From a checkpoint of a small mixture-of-experts model trained on Wikipedia.
Size: 11 layers, width 128, vocabulary 11971, 42.6M parameters.
Training: a variant of SOAP for the experts, 277M tokens.
Below are experts of layer 7 (counted from 0) of a mixture-of-experts language model. Rows are named router (the router's row for the expert), gate (a neuron's input weights, with its number), up (a neuron's input weights, with its number) and show model dimensions 64-127. Each number is 500 + 40 x the weight over its row's rms, rounded and kept within 0 to 999. Numbers have three digits each.
After each expert's rows: a language model's description of what the expert responds to; "mostly gets" lists some tokens that are sent to it at least half of the time. This comes from a sample of Wikipedia text that the model never trained on.

# expert 54
router:421480506525435508556472470546514422479505544547573513483474517469498582488559532469448454482499466512542512490515511541477514549515511538498525521467422425567503497490539554573453527531472515
gate0:443543535463449465474465512424512461467511482604553484482486460512535503482513523572509470520444483517427491574453485501546494478478533472507559398456561469485489558540549501515530436582472559
up0:491469571421428537512501510477509415496477497596582437496456464548465511442534508532490422489472557515418482512505517516587492537527503458500542445438498597490539532514520475499500465554484551
What it handles: Section and entry headers
mostly gets: " Died", " According", "Early", "iege", "According", "Source"

# expert 38
router:558443511569501511442494471543449473488470572577496577499485530497486555544497497514468452499508491522504530569500578454471459541506466537534563487457439468494441492490513500548463540564485486
gate0:439505537557453516469492500497532554449416426541515546530453501454406456555464478586539506519463477503452536471486526521510499546435510459623434459470472470520507436520508485467542496482489538
up0:564470513534517559485548466475574463542444538474511442512543553518491500512534441416459527527529493493493498505498461490575464550567474497455565566438496550546531564511534526579481519494483440
What it handles: Sports names and scores
mostly gets: " Rovers", " Rangers", "sson", " Giants", " Lions", " Ward"

# expert 63
router:461477483573530549509485441570496500442514509545459543475461489465480485486542483463458500486516473458551536570516547479506527537546449545501536533483474504488423478493474573542553476518430549
gate0:474545463489428529537543529546514555543495473455428457472486511512462556446548530524495517443509475507451539523541560503546520440452486528450446490511502575518473429482459493487487469496504524
up0:465523506517422553580503556536535571558502537430454547472538546514460544450540448518496512501520513537484523568534528480564512454486469500448476492489511515542526453468443460458473463500509545
What it handles: Numeric table pipes
mostly gets: "|---|---|---|---|---|---|", "|---|---|---|---|---|", "|---|---|---|---", "|---|---|---|---|---|---|---|---|", "|---|---|---|---|---|---|---|", "|---|---|---|---|---|---|---|---|---|"

# expert 60
router:459455488527529528456502491524540489498484562510482563462477534516538466526522571454449476424509460411554516440522534519499468523505530579508576452509480460505452486487535538529479471564467505
gate0:510501484525527491502509462412541530486555475602479517428520544536523569475480552478456560547553477530489501524527459555462581534455544534463509463459444517456483528459458491537462521468509564
up0:474525478505503439557471487526399489495450482547560457566492515466482455592514493521570520481468527457499518469412588494586516468504470478519482510591502491525537495602558503477544479493446504
What it handles: Table and list separators
mostly gets: " –", " -", " †", "<", " *", "\n       "

# expert 18
router:470466443519517519530442480558442461440450543539489542470460551466467500558537486442450471463523468447546546545517542478458457534541459549548546517457452459512458503462543543542545484554458546
gate0:509502478529532502508492529500482429454523457549518446489538523478582432470498511498529564520543531549563461553550529507458504522442543540537540490521538603475593446502460491547442433499572491
up0:499557478564496503526473488535529462475515482548511449476507474455534408492479492451504596500505561492591499497551493509390551501440542533511625476518506555481546445442477532557461401466522490
What it handles: Common nouns after determiners
mostly gets: " touchdown", " medalist", " interview", " battle", " roof", " saying"

# expert 47
router:535501545539453474505479490439496471481520492463482488461520545583516544431476478560546579514512497490506515491448572517467602526543509496439539518478562476477547538508480490496488550530510504
gate0:523582505511445456514462550461485516491547538546504486482446567469501443457546470478533495522503538439495485437505589439504554476419436450473467407541493422532579526552515494517537526479451582
up0:470426495505568530412539451556508530492464482487525482501531439503496572552501571518469467473478457559474542578450408566490430535532585532505559529431497531497424427456468490521483468550509403
What it handles: Foreign name openings
mostly gets: " Ar", " Or", " Gar", " El", " Dar", " Bor"

# expert 40
router:567463518579490500484508476554429462527480552532574556456555500479534487547556453487564453488504506562462476524489494517515530519528479528550546522504443530481490403475464500548515485516436525
gate0:517500460606484523489568526480538531524558472550469519487533496420476491553487600517509526563510503460525464460497540470480444452544567530510476557521489542480506423526496491502492539498559511
up0:478504430571537490467533573528494472546497496512464550478481454429509540533460524522526457510592452417485456451481542484460477491576497500559416483500514545489473484504410514462459483461500484
What it handles: Surname and place endings
mostly gets: " Jones", " Creek", "ington", " Williams", "ville", " Avenue"

# expert 39
router:476442456484565510561544536514526524472447534536545524512457600416434536496575562497516501487506541450531475552422593463465480506413491552490554461562427579473488488542537516547503435455459532
gate0:478499538509535474543506556504514483483524461501626519516486466521512492474526589449478535564565543470496536498540562479527529517486489525469504458503434561453510532449513581480488474486549558
up0:471558514574552467527536507491517464513578509442478479426477513449555492535464530537517402498471470531518446509455515550491441479471554532529470515517498517507513567540458481462462428520442499
What it handles: Plural noun endings
mostly gets: " members", " games", " players", " teams", " buildings", " events"

# expert 35
router:493461448543528512516448474561439446447464532537487537487460551465455499539546480464455462464527447464540529550517543462478453545535460538541551535478450449522452522458552546550532486556444541
gate0:521528516463410408513495481538479490465483498510499514521546504504421506495423527502544482518495553583465478467514493515519554570539525472437498457451526468503498465495483402452431473498436503
up0:512489541488622494444413528403519480538502513459476441476482492476507509473517485453592551483487485519487409534605476508510437557502448486485524511436536541523520517556531497474511466556469466
What it handles: Clause-linking conjunctions
mostly gets: " However", " because", " however", " while", " While", " although"

# expert 21
router:528521490507443534483472445495472553506408483493551484540423440533506543530443467472497468434557471533463548512505502546471510533522558487455516505541447454488467455484521542506480541489458546
gate0:424461485476469442547502527476470535419545453437540494471437535406540486547530496446550463468443485483509512523492507491556487426483517514479518445559546497502533472518524481465434510441579485
up0:506495453487446471516491455497527530494526530455524442426446504441507492593498504463471489547465446462516480560545557611509464454527546436478482457478504529524531477484552509536443485525467506
What it handles: Ordinals and directions
mostly gets: " north", " Primary", " south", " west", " northern", " east"

# expert 17
router:478503511546490449563461507560489481474456471546478567440450460406555501542567501460518551489570473520490562533516512487447526530518471563536483500473483431521520520488530529507605512504535570
gate0:515570528490489445466450476518537502480445449448442576472476483540556479490589526419482552545512456493453583508543488574550503460532558543435436522456528464477564519565532567543507524518511568
up0:518477546433453564466462472557460474549547493557483505542504497490590457581440564462408545498440478479483546547576490547492506471535470508472455453491551435533493460463423543488539473489518440
What it handles: Proper-name inner syllables
mostly gets: "anth", "oph", "ald", "rid", "ph", "ñ"

# expert 58
router:499507476558523460491467548518514579541433518522479540503480461505447456501481540540485442530498435445574473437498512482470445499462462533465501485492454562494415552449533517435485476515498464
gate0:476461519511485500443443506454397424493442513526518534479518463515470457508521475512532494443430502538471497618542494496477546518533534584450483516530452502519550513467432516536532528505481428
up0:503446543502557475461501532509521553476537484466508473387507509468521520519462486503491536483523507538527530486469569401493553540479492483458511549524543519500412517465478462545566472458450514
What it handles: Biography section structure
mostly gets: " graduated", " Occupations", " Occupation", " studied", " Outstanding", " Best"

# expert 1
router:525507521556501565497474445411506457538524540539475551491504513451536505516523495445546535450550476461484588518482506555519450520519427530522485528469459433516461500445534475545556558533478480
gate0:509562495532458545451566490466496510501528480552507514491459520511612496478472527551520571563497517489521474473513472541477444472542491379497511453493459494528496616461484425498569524527581501
up0:558501539433483516497524504474506445549456561478466541498478478511590479450533417502559537489445493544478474488477429432465558469526485484477478472551498480440527447514508516534501479442521559
What it handles: Mid-word name syllables
mostly gets: " Ig", " Greg", " Ot", "rov", " Eth", "yd"

# expert 5
router:519495440545486453549463438562474446489540533547459553471499501481462556576496463415445480516532457498516496535519537506502475540561433536522537516472461461478469474495526509563515450566476542
gate0:480558529469496477480548515496501433489557428554509513478515475435553517548530442505494505471577495551537587538460484555556499520526430478525537471511544511538515490510500518492549515480599520
up0:474492456525512523458496574503467536520504461528526544452594599475443502564498447517479411494526577436472449458492486447515532465574486545510421515458437519477449440506479461483503500430514552
What it handles: Word-final noun pieces
mostly gets: " Nintendo", " Windows", " brain", " glass", " skin", " Sony"

# expert 26
router:499496528532550438463513476581519461514471544529466504467447516478469465527538541548450453477458464436479475488467568489543511439526454542524529485463590492495475487504518455460513533544469529
gate0:444513430520510535500510430460472491515567491574493445544505531496437479482539537580542433540494534572544505445496503499553560515463503502420556547434464521461621486566460445510460472455488473
up0:477412448522518474517572523546463518586506413468479544567528546503472519532495551465550479595461415567455528470430508557553493473472477446507511513493451510542524517487496490490455544500493539
What it handles: Table cell separators
mostly gets: " Height", " ×", "aged", "%;", ".:", " —;"

# expert 16
router:453441461519498462474513453521534461494518546517446477477502545535540549502462475449420487503515538458456534501461582496474435565487482568530518470439525478542455586481447549439472455491486519
gate0:438548549470549488505452484523510531446474463449493515556585437556549557526487545432469503551492537514507509450462484502619536542506552489569511509554547532548501507557446492478532486612587560
up0:540483464515506478512537557485437496531537454418520504477431503504495475484544465609523514531479507489463521572553463566489486502404488449477502474472440469457511467492470450531582427549438473
What it handles: Foreign-language particles
mostly gets: " von", " la", " ibn", " van", " i", " et"

# expert 31
router:490470508548484553538480499520430454499497544498473547431524480490447541495533484463479498440470450492509532583476513529493474531515469550553555560455439447494475551511504537513567480564470538
gate16:576536508523454492463516538550560435536530527493528433518550501535523558454493516489540535474439487476539490561442480437515475499541497476536430456439491527470447462514427408538588508537475449
up16:493516449425546444520506490485500511513462543509476565513508429538502499525551547499463555480557492466444455510498451530441467521457500559481520445536551437474573467436491579489510434425511483
What it handles: Kinship and role nouns
mostly gets: " son", " father", " mother", " daughter", " wife", " brother"

# expert 46
router:471477473493549571536553535460510543466541558482511422466473520469513436551515563447470468574480476439562534524499482426520527463445530516552544502450467453535478529571524551452535559544465457
gate0:505478550538543482530470513515566504434455546409535489559474507526483536478523488422485477479552566459479521473486489468485485464543516491447508518473444500476499459421515508484538451498469461
up0:546521527427521632517520494559413577558484482496511532529441484467459476500482565585493496527478550517476468560559544522435502441547487441484466508457473479504508527470489493556493515507495535
What it handles: Sentence-final periods
mostly gets: ").", "\".", ".\"", "%.", ".", " ."

# expert 19
router:545454560541494513488460466521515453444543527493433537452491445507473508533527439475491495522547540440468458501449434548512610521493480541485488519479493490472554530521498404499539513559565491
gate0:491472471531565509529474547446522474525492473523476475456408468556492507504514512437453575452495528506477436502436549607513497474478524554469502491570466539533492481506503461537522522534578587
up0:476486581491507470509513574508415509582561461475474474503493466494433487524524461484441488470506551561399414481509438519467508469498445434459491505580526522520453503521477462564541421494542475
What it handles: Asian name syllables
mostly gets: "osh", " Kim", "esh", " Mak", "aj", "iy"

# expert 13
router:499472443457541421545523530559536458546554531564517556526483544486439587451523589453524528592511555489520539515436554525476479539473456524552559502417444476515477548480521526525511526540474437
gate0:508484518439552471512485559485527545571541487513499498511494483468489571522508576456508486531496534529445526450567556524534521569451445525465469529561572488495483513509506578471510535520409467
up0:420573499504454505546479476549503473525562503449525480513518535436465480459459465490527456573557557530534386518544487500468518490528514527465474578504530519444500488473508538463473524495448478
What it handles: Sentence-initial subjects
mostly gets: " They", " they", "There", " patients", "It", "She"

# expert 49
router:475458495568531551472441450539482533494521521516504514460504526491484550536531439441504528517511418445547530530455555484440501551546472516537506557481498451468518470477527521495494485543451549
gate0:434493548416549477512493453507557508580560470434534484511527550512519466480546555503548525545574508481486558508513494500505487519537511453552514463528470475482493503510481486380509519573544537
up0:463496554405486482501513497508528513523583514429464513533538586537471526465510551545501534495523499518482561470476487442480443492483496494524483468546521481531476526524494503420543514523502501
What it handles: Name-opening capitals
mostly gets: "mathb", " MC", " Bark", " Buc", " Hern", " Der"

# expert 50
router:587469574548579512451469490520533536498463504561527494512492480467479465460525476514460555463544476463513480569561453473490524531492471501500454587442523513537533562478555471505481473495481486
gate0:551467485496393484545508458501482494539420503532535484534566517427431473488529485506504539501533482493521500533459477447528478493462504487443490467531540450506519461425487462511576499498460527
up0:492503508533431502499498437484478479534472507509548463527519524416452480483492474548536532495523530490544543527492446438514500496449522474429520488577502440488539508433523449523564563500457539
What it handles: Name-initial letters
mostly gets: " Kh", "Sh", "Th", " Bh", "Ch", " McC"